From a checkpoint of a small mixture-of-experts model trained on Wikipedia.
Size: 12 layers, width 256, vocabulary 32768, 75.4M parameters.
Training: a variant of Muon for the experts, 1193M tokens.
Below are experts of layer 9 (counted from 0) of a mixture-of-experts language model. Rows are named gate (a neuron's input weights, with its number), up (a neuron's input weights, with its number) and show model dimensions 0-255. Each number is 128 + 24 x the weight over its row's rms, rounded and kept within 0 to 255.
Before each expert's rows: a language model's description of what the expert responds to. This comes from a sample of Wikipedia text that the model never trained on.

# expert 8
Description: Word pieces inside non-English personal and place names, especially European and Slavic, such as Žer-av-ica, Van der, Fj-et-land.
gate0 [147 157 100 129 157 114 146 141 141 160  68  69 130 131 119 123 121 135  92 153 130 164 151 113 164 106 124 142  97 133 128  81 111 127 139 126 142 117 166 141 116 173 103 120 119 107  97 136 119 135 107 111 120 121 128 164 106 133 123 121 165  90 127 132 100 137 109 154  77 176 137 117 110 128 119 150 153 113 107  96 131 119 174 118  91  99  99 118 117 155 118 127 119 142 105 112 114 122 144 109 124 158 116 152 132 101 128  87 107 145 131 147 155 104 112 132 140 144 139  87 144 129 145 103 169  99 159 163 163 109 163 164 141 165 136 108 142 162 105 110 110 150 169 134 140 149 139 153 145 127 111 153 148 123 134 142 151 123  90 175 122 149 158 112 151 157 109  80 100 115 127 153 152 137  56 116 118 154 127 155 127 143 158 100 136 103 109 146 130 119 120 171 153 187 138 159 153 137 107 136  79 127 161 137 109 120 130 104 179 140 142 150 152 140  97 154 114  96 134 123 142  83 132  72 115 143 152 144 109 173 165 149 102 138 165 144 139 163 131 156 118  96 130 173 138 149 132 126 134 121 137 105 160 121  87  88]
up0 [127 108  81  85 117  87 146 114  77 118 158 121 109 106 115 156 149 129  90 116 162 113  94 144 124 111 146 124 103 119 108 176 173 141 100 136 111 178 114 116 147  91 138 157 108 131 130 139 134  98 125 139 151 109 132  85 179 109  91 110 106 172 108 155 115 136  94 151 140 131 141 162 112  70 104 122 145 134 107 153 118 137 104  87  86 155  79 134 134 135 112 150 121 133 141 101 138 147 163 171 157 103 152 124 104 108 135 126 109 100 122 135 122 140 109 179 133 130 155  88 131 129 150 121 128 112 127 124 136 152 130 124 134 121 123 171 131  96 111 154 130 111 162 120 155 120 161  91 128 115 130  72 133 179 137 194 116 150 146 146 140 143 118 121 144  91 117 170 137 162 138 114 120 153 150 122 143 117 109  84 135 159 122 135 161 134 130 168 142 134 126 109 100 121 160 116 135  98 120 120 107  98 133 138 114 109 132 107 113 109  54 148 128 146 147 124 165 125  92 141 150 143 113 161 163 126 140 127 113 141 132 125 147 123 122 170 115 104  82 169 206 118 119 120 131 126 120 111 112  86 140 109 112  98 123 166]

# expert 13
Description: First words or first pieces of proper names, mostly places, such as New, South, St, Los, Mount, before York or County.
gate0 [132 105 100 132 185 119 101 141 172 132 125 136 110  95 126 145 119 108 131 125 133 135 100  89  98 148 113  90 139 144 136 159 155 162 161 129 117  86 118  94 129 161 106 133 123  71 162 143  81 152 156 120 126 107 132 121 129 161  63  96  92 100 128 143  88 117 155 143 130 120 147 117 122 125 116 144 128  92 154 124 170 146  83 103  99 130  99 103 158 104 123 155 111 116  89 108 130 102 166 122 181 136 133 156 175 129  75  92 141 152 120 120 147 128 110 145 102 121 123 136 107 140 149 129 130 105 116 121 106 107  96 125 154 143 148 112  89 134 112  93 129 159 124 149 111 131  82 127 100 136 138 116  91 173 126 155 117 129 140 156 143 100 140 124 146 123 157  90 147 104 134 109 146 123  81 117 137 116 135 121 106  97 151  74 125 125 161 121 131 123 131 134 155 134 137 161 156 118 144 137  68 148 100  97 114 129  74 107 130 176 114 135 138 140 114 122 150 166 162 146 137 119 124 168 134 122 138 127 162 133 134 110  98 111 177 195 131  94 120 114 156 144 136 144 107 186 109 117 118 119 175 104 118 143 125 123]
up0 [ 85 147 111 118 144 158 115 138 148 142  95  80  97 173 125 106 165 149 145 117 142 147 104 158 119 109 138 102 170 125 105 127 167 125 146  88 156 147 109  87 106 146 119 132 133 148  96 138 116 159 126 133 122  80 127 110 144 141 138 112 103 156 150 166 154 106 144  90 144 157 129 121 147 104 123 125 135 127 121 136 115  91 146 157 131 157 106 178 108  88 121 118 100 141 136  99 178 155  93 163 125 160 132 150 133 110 122 161 106 156 171  92 124  50 150 102 101 109 122 110 128 123 117 106 116  82 117 148 167 144 160 163 133 151 134 114 146 143 130  84 132 139 136 144 138 146 139 117 147 142  92 140 158 126 109 189  90 139  90 142 154 100 148 111 110 108  79 149 155 112  99 108  88 139 126 136 130 142 144 151 147 108 128 112 148 127 104 128  76 163 149 131 112 117  99 129 159  80 126 120 131 124 163 136 128 153 115 158 133 192 102 112 140  88 134 119 119 134 102 122 149 152 130 159  52 120 112 177 131 152 116 139 115 102 140 143 127 137 130 143 156 128 121  93 138 145 160 123 141 113 142 126 131 160 143  97]

# expert 22
Description: Final year digits and nouns ending a prepositional phrase before commas or periods, such as club, League, Chart, exhibition, 1991.
gate0 [161 107 145 151 119 138  98 112 136 127 141 115 128 134 209 132 137 111 103 119 154 137  76  82 135 104  82  97 118 110 112 160 114 116 124 122 148 100 136 106 114 139 113  92  79  94 159  98 125 123 157 133 137 140 148 103 138 117 109 158 130 107 142 142 138 137 166 151 101 148 149 127 156 132 145  98 143 129  96 144 110 136 104 163 175 126 131 165 139 125 122 131 114 146 114 167 133  89 146 118 146  97 116 103  96 150 123 145 112 142 117 109 103 152 101 133 128 141 103 132 124  96 130 129 150 132 125  91 135 129 103 122 155 141 132 134 170 124 136 122 145 101 134 105  67 125  82 122 156 128 146 113  88 111 155 122 133 115 159 118 135 132  60 153 103 121 128 113 141 141 105 173 143  98 108 116 131  86 122 122 133  88  99 114 113 127 129 112 147  91 157 115 110  91  95 100 118 158 186 117 111 161 151 120 142  99 130 126 128  98 123 130 143 131 107 129  95  81 161 112 120 153 169 120 125 113 126 122  77 169 143 146 156 132 156 140 128 119 140 103  91 138 141  94  78 139 136 148  78  87 119 159  65  88 175 173]
up0 [ 84 109 131 177 126 111  85 101 149  77  94 122 133 136 139 129 149 112 131  92 152 111 124 167 102  93 175 130 215 179 105 115 102 131  69 133 122 111 138 105 124 144 128 110 119 155 142 145  99 142 138  83 125 132 117 147 101 124 109 107 142 111 126 140 112 146 219  81 154 103 126 126 112  97 120  67 149 133 135 123 108 151 102 127 111 100 115  83 107 147 125 121 123 154 126 123 125 151 154 100 137 113 115 159 115 160 112 147 137 117 116 135 159  81 123 169 105 190  99  85 137 147 119 113 150 152 136 156 137 147 105 133 147 115 154 135 111 119 142  92 115 142 125 137 123 111 148  92 102 139 110 157 165 154 127 151 143 108 112  95 136 124 109 128 111 139 109 141 107 139 173 129 152 127 163 143 130 164  99 103  92 120 115 119 114 122 112 132 174 125 132 180 163 130 131 130 148  89 145 102  94 117 170 127 127 144 131 102 113 145 139 116 133 121 154 102  85 132  91 122 148  99  99 146  93 147 125 113 113 114 138 121 119 142 132 120 144 136 157 134 143 102 163 161 107 120 148 144  88 150 128 102 141 108  90 108]

# expert 7
Description: Commas, mostly in "City, Country" places, split numbers and lists, plus "and" and "),", such as Wichita, Kansas.
gate0 [171 112 157 141 104 123 115 148 153 181 138 172  87 119 126 145 107 102 160 149 140 161  85  86 150  97 120 142 133 112 138 130 156 115 152 162  98  93 112  88 121 147 103 142  77 102  90 141 123 136  95 152 126 117 126 139 102 133  80 140 143 136 148  92 120 118 132 120 167 127 128 115 206 137 122 166 144 138  84 128 153 158 143 104 137 140 109 127 152 135 133 121 134 110  84 109 149  77 143 121 118 152 127 144 152 120  85 113 102 109 164 134 102 143  92  99 115 163 102 167 123 117 144 151 112 133 110 145 122 112  98 110 139 127  77 138 139 105 113 120 147 138 132 115 131 152 102 162 102 140 122  94 125 145 159 144 149 119 172 110 145 150 121 139  96 138 119  89 134 125 127 117 155 186 160  81 151 173 136 108 164 106  97 128 168 146 158 133 130 131 128 129 142  90  87 139 149 141 120 154  94  77 162 143 154  99 121  99 125  98 158 131  74 125 179 107 134 123 119 169 152 130 119 100 147  91 123 139 162  82 134 107 117 138 154 145 136  99 146 123 130 116 135 128 130 124 135 125  89 139 153 122 128 160 125 102]
up0 [114  67 115 163 143 160 100 138 164 108 118 127 166 147 126  96 159 131 110 140 104 152 180 113 155 122 157 117 121 123 114 156 102 144 120 123 141 170 123 177 129  89 128 125 158 178 125 102 128 151 141  90 159 147  82 116 135 149 137 122 149 128  96 169 125 173 139 134  99 160 117 171  94 107  98 137 122 110 101 121 102  99 182 146 137 136 110 121 121 104 100 148  93 132 143 116 149 180  92 132 126 113 112 129 109 141 149 116 153 146 156 108 172  94 117 143 109  99 145 100 124 126 112 158 131 135 157  98 118 142 111  98 117 131 116 138 176 143 130  90 106 126 112 159 139 132 152 111  98 187 155 112 180 114 132 142  91 115  93 139 115 115 150 138 113 182 134 121 135 113 121 130 113 128  99 150 181  96  75 129 105 176 140 110 142 129 142 123 126 135  85 160 102 142 146 150 170 128 147 126 164 148 134 107 111 146 121 131 137 141  98 101 128 101 107 125 136 130 175  99 131 157 108 129 112 153 100 117 106 149 113 112 125 125  98  86 155 146 110 159 123 103 152 107 123 108 154 109 180 136 103 161 151 105 164 124]

# expert 10
Description: Pieces continuing proper names or Latin binomials, plus common given names after "of" or "by", such as Calid-ris, Charles, Angeles.
gate0 [175 110  70 139 139 139 139 140 158  93 120  99 140 147  91 137 109 129  80 105 119 130 140 162 164 126 138 144 173 120 109 168 146  95 103 138 147 123 118  88 115 165 135 145 145 109 114 158 106 114 139 132 100 118 110  91 102 116 133 133  92 119 128 130 121 112 154 117 103 110 144 110 105 109  80 128 100 119 112 114 152 136 124 127 111  97 153 175 126 153 130 146 134  79 124 165 112 164  98 126 122 147 143 107 146 124 118 181 135 101  93 125 156 143 118 138 130 130 126 137  68 163  97 183 157 156 106 129 139 141 107 138 173 132 125 129  91 161 146 123 137 113  89 121 115 168  99 135 128  84 104 118  79 135 110 138 140 109  85 134 149 141 112 131 140 160 113 178 125 143 114  86 148 136 113  86  97 103  84 181 162  96 118 124 149 124 126 110 135 111  88 157 140 140 134 167 115 166 103 134 184 101  96 110 120 135 162 105 118 115 131 158 154 132 148 147 138 114 137 117 158 129 141 134 139 126  84 111 200 109 128 104 144 115 121 143 138 104  81 115 122 132 117 137 171 141 118  87 165 123 134 154 135 126 154 153]
up0 [121 131 124 123 143 136 133 134 126 137 132 115 127 148 113 152 113 156 126 135  99 122 148  51 119 138 154 126 124 144 128 137 116 115 133  99 130 151  87 152  84 135 112 102 125 132 114 148 167 130 107 111 121 169 175 144 145 118 167 143 115 161 126  98 145 135  98 137 153 101 113 163 108 112 167 164 139 126  92 136 101 169 141 141  79 118 116 142 155 114 176 102 144 159 145 100 102  94 146 106 128 151  97  84 105 110 150 143 159 150 148 140 137 139 140 163 140 179 102 138 157 138 126 104 106 105  87 116  94 118 162 119 117 158 142 120 136 161 162 156 120 129 153 106 151 145 123 137 169 119 203 143  83 124 119  97 152 143 163 126 126  92 140 117 173 114 175 138 175 107 160 104 130 119 125  92 122 127 122  99  93 133 141 164 125 162 155 140 128 114 102 123 132 145 125 162 147 163 184 126 129 125  93 131 152 106 139 124 187  84 121  95 133  98 112 148 134 124 111  93 168 124 126 135 112 130 187 135 136 120 137 167 139 158 161 137 145 134 170 116 140 143 133 160 130 159 103 164  99 137 120 155 140 140 154 159]

# expert 16
Description: Head nouns before "of" or "to" naming roles or actions, such as member, son, president, purchase, aim, place.
gate0 [125 172 127 132 135 116 127 156 130 114 118 134  81 123 118 120 136 146 125 130 144 148 139 102 143 161 164 164 143 126 123 120 136 110 133 149 189 124 142 139 165 117 109  92 131  82 118 174 105 154 107 103 173 114 118 113 133 143 147 105 146 132  99 125  65 161 141  82 118 154 124 174  92 113 103 124  99 148 135 147 124 148 157 139 139 104 112 123 131 107 119  99  77 149 170 144 121 123  89  91 108 132 138 113 140 158 174 164 132 122 122  87 132 121 127 126 151 120 120 118  97 118  94 126 119 139 127  50 117 115 136 107 125 161 112 113 115 136 147 120  95  67 151 151 130 116 102 103 120 142 149 112 137 157 114 128 162 159  98 127  90 123 126 144 167 112 145 172 128 133 135 107 122 106 114 150 128 118 162  96  80 103  96 131 142 162 169 125 120 148 131 104 120 196 110 116 109 128 167 140 170 157 101 136 142 147 116 121 121 190 121  84  88 135 152 136  60 140 128 118 159 115 105 144 119 147 139 132 138 159  69 169 122 135 149 114 160 127 152 125 119 113 102 156 140 105 130 157 133 131 138 119 168 120 115 118]
up0 [162 158 144 117 141 112 132 125 139 158 146 134  82 146 113 128 136 151 111  73 130 118 146 133 134 129 134 153 117 123 111 147 120 156 140 139 178 106  99 122 130 157 131 129 118  72 166 117 133 137 141 141  97 123 127 139  95  84 123 108  97 103 142 140 122 105 145 122 127  96  77 118 161 154 108 113 114 112 193 128 152 158  98 144 113 124  96 168  91 149  96 148  98 136 193 141 103 109 110 104 117 153 115 167 163 137 136 131 117 173 144 112 131 121  84 120  99  70 117 119 151 101 138 126 132 134 148 130 108 166 122 141 138 144  86 111 120 138  98 121 124 118 180 116 134 152 168 114 147 113  88 148 120 135 124 129 169 153 115  94 133 107 138 135 162 126 139 128 165 139 127 148  93 134 134 110 112 141 110 143  55 133 135 162 124 135 106 130 108 155 115 138 115 158 157 122 146 106 178 125 141 117 123 147 109 103 166 103 117 167 106  97  84 142 109  93 119 117 103 135 121 117 119 117  93 141  70 112 171 114 160 117 130 122 136 157 174 145 118 157  93 105 191 154 172  91 146 132 170 144 111 131 118 141 139 121]

# expert 11
Description: Topic nouns and word-final pieces in technical or social text, such as health, water, tax, social, and endings like -ism, -ers.
gate0 [ 98 103 137 124 113 126 102 153 167 126 134 137 102 159 166 130 104 112 134 117 123 118 161 138 141 108 125 111 149 156 131 132 144  96 193 103 107 158 121 145 128 150 184 128 120 103 110  61  93 149 153 170 133 111 101  93 128 138 109 149 146 151 129 144 214  98 138 101 150 153 129 111 151 146  91 138 125 102 150 149  92 148 121 136 120 120 108 122 127 156 135 141  64 105 108 104 142 112 109 122 166 139 130 117 137 131 130  85 129 161 107 116 136 160 148 137 132  84  86 103 144 135 126 140 124 147 151 118 129 153 138  82  93 117 118 138 125 134 141 152 118  90 145 136 117 106 109 104 104 137 105 155 136 125 124 107  87 132 157 146 128 150 137  67  98 101 135 139 145  67 151 178 135 123 131 102  92 124 100 137 148 131 163 157 126  98 127 117 125 155 131 187 181 125 109  78 127 126 127 124 147 155 141 103 124 166 154 158 103 124 152 144 153 134 140 133 144 127 165 108 137 140 136 125 131 102 102 160 118  84  82 132 153 135 120 160 107 139  75 134 127 114 159 107 139 111 154 147 135 147  78 147  88 130 140 107]
up0 [168 124 104 123 184 157 100 105 128 122 156  97 143  83 151 135  99  91 152 119 165 153 107 124 115 134 123  79 151 130 125 109 140 108 105 119 121 110 162 119 100 153 142 134 140 131 128 128 120  88 114 190 141 139 122 105 147 151 170 123 129 120  95 106  88 180 132 119 152 132 131 149 117 104 155 130 117  86  93 148  90 106 101 141 178 128 128 122 143 147 130 117 148 124 113 153 146 147 112 159 157 164 137 124 150 137 131 151 132  99  92 138 149 145 134  92 123 156 133 144 112 108 135 118 127 131 115 138  99 132 177 150 135 120 100 188 125 121 152 162 134 117  86 149 157 150  74  69 148 124 141 102 126  96  98 132 111 129 101 161 105 150  87 123  99 155 166 129  91  92  85 160 128 139 132 117 116 128  97 133 124 131 160 132 132 141 115 150 119 142 154  90 108 117 149 125 115 157 116  97 135 109 100 153 171 128 160 116 143  99 154 102 186 146 161 171 152 113  93 129 150 126 126 142 126 107 131 146 127 135 151 148 125 157 131 123  50  93 134 132  89 100 136 162 161 149 138 126 123 108 105 154 141 168 147 104]

# expert 18
Description: Pipe separators in table header rows, month names, and sentence- or section-initial words like According, During, See, Career.
gate0 [116  57 119 119 132 136 152 139 140 137 136 134 120 106 108 118 118  95 145 165 143 156 158  97  89 121 141 120 188 111 116  89 120 103 118 148 137 119 136 135 126 116 159 109 137  63  68 145 153 125  76  60 142 139 119  90 140  81 104 167 151 121 125 154 146 133  93 120 152 121 144 137 166 135 156 127 110 141 152 111 100 143 151 126  92 134 136 156 104 146 152 127 137 118 129 110 125 166 143 136 135 104  91 152 113 150 126 124 148 157 131 123 101 143  80 165 123 120 144  93 145 109 118 116 130 130 160 122 130 146 131 125 153 149 132 137 156 116 123 125 150 137 115  60 148 127 110 109 128  99 135 101  70 100 161 118 102 104 159 151 144 132 137 143 135 156 122 136 100 164 128  90 100 107 109 140 127 116 146 138 150 103 147 134 126  81 117 111 149 116 146 115 159 137 150  85 120 123 130 119 106 147 155 123 147 125 125 129 139  77  87 127 205 151 126  96 133 110 129 156 119 197 157 138 130 117 120 109  65 155  98 149 101 133 145 166 151 147 106 117  97 130 124 152  93 154 115  75 126 125 109 124 127 148 111 123]
up0 [ 87 142 158 127 117 145 152  84  87 100 125 135 104  99 161 138 151 122 160 138  99 130 111 118 136 136 117 146  85 103 137 152 104 104 143 132  99 102 119 166 164 151  94 117  91 121 160 170 123 127  95 164 126 141 107 179 160 163 145 133 147 141  94 157 154  97 110 137 113 139 161 174 138  77 117 102 126 124 161 138 115 125 121 126 142 181 128 130 172 152 127 136 128 145 148 155 111  90 148  86 117 145 134  82 143  75  95 155 111 142  99 104 138 133 137 167 149 170 161 147 115 135 120 106 142 119 133 100 153 129 137 130 127 152 169 135 113 148 138 111 130  99  69 124 147 110  76 170 109 133 127 124 145 159 122 170 143 153 125 145 104 124 171 103 130 111 121 121 172  94 141 119 112 146 107 138 132 145  90 122 108 122 154  91 143 128 138 129 110 119 100 111 127 142 160 138 156 103 158 122 134 147  72 140 130 124 167 129  79 132 156 111 132 125 111 110 154  84 143 198 114 112 122 121 138 138 130  95  65 123 172 130 129 116 129 155 124 153 138 121 131 131 105 103 158 130 151 120 151 102 156 142 133 108 152 165]

# expert 2
Description: Words within song, album, episode and show titles and personal first names after quotes or dashes, such as Love, Best, David.
gate0 [118 144 168  80 114 108 123 101 169 109 137 146 121 128  93 114  95 145 181 143 142 164  93  97  91 144 173 142 136 140 113 110 176 129  98 106 170 109 151 163 102 106  85 132 114 111 111 161 119  96 121  80  93 111 142 144 124 154 107 133 106 138 136  81 150 120 151 126 111 124 114 121 145 132 116 151 141 113  85 137 148 101 117 180 125 134  98 112 129 164 120 101 147  97 108 146 129 142 123 131 155 119 125 129 108 154 148 168 161 120  99  99 115 116 129 126 105 124 162 113 151 126 141 162 115 158 116 151 133 124 119 148 128 107 112 133 133 147 138 120 142 124 132 127  76 163  90 141 108 119 126 129  91 116 133 165 101 161 132 125 135 120 110 136  93 168 121 138  88 133 112 212  90 120 119  94  93 113 143  88 120 148 165 126 106 118 115 104  98 133 138 132 177 116 148 125 134 114 149 150 150 141 144 151  57 131 145 102 153 183 157 118  97 127 137 125 116 124 125 133 158 144 116  99 151 130  95 145 164 138 163 140 129 109 109 145 107 124 150 135  80 133 148 177 144  85 122 128  84 168 110 108 170 145 112 104]
up0 [129 141 143 146 108 141 102 129 140 173 138 118 132 120  77 149  92 143 170 139 151  61 155 132 106 116 129 129 103 162 120 144 106 113 129 124  95 144 127 113 190 141 108 149 108  88 141 143 161 112 173 149 117 133 138 127 151 126  95 140 123 116 139 133  98 106 147 119 205 158  68 128 139 102 145 104 155 173 117 141 123 138 175 124 129 110 159 132 136 118 123 117 121 165 121 136 148 164 125 131 138 154 126 136  93  89 179 128  99 106 154 143 117 118 173 106 125 104 111 136 103 135 104 103 101 149 133 121 127 208 112 148 127 125 125 160 117 114  90 138 110 101 138 158 140 111 144 144 122 106 118  90 172 103 161 143 147 127 106 113 129 164 125  97  99  84 118 121 141 108 110 105 142 133 123 119 127 120 127 112 111 120  99 156 112 101 126 148 121 148 165 120 152 125 103 127 119 132 165 128  90 142 118 177 160 121 101 142 129 127 137 101 126 134 138 111 124  98 130 156 123 122 103 131 126 103  93  75 101 185 111 147 115 112 121 163 114 108 107 116 119 140 130  97 107 184 164 208 113 120 110 125 114 168  99 133]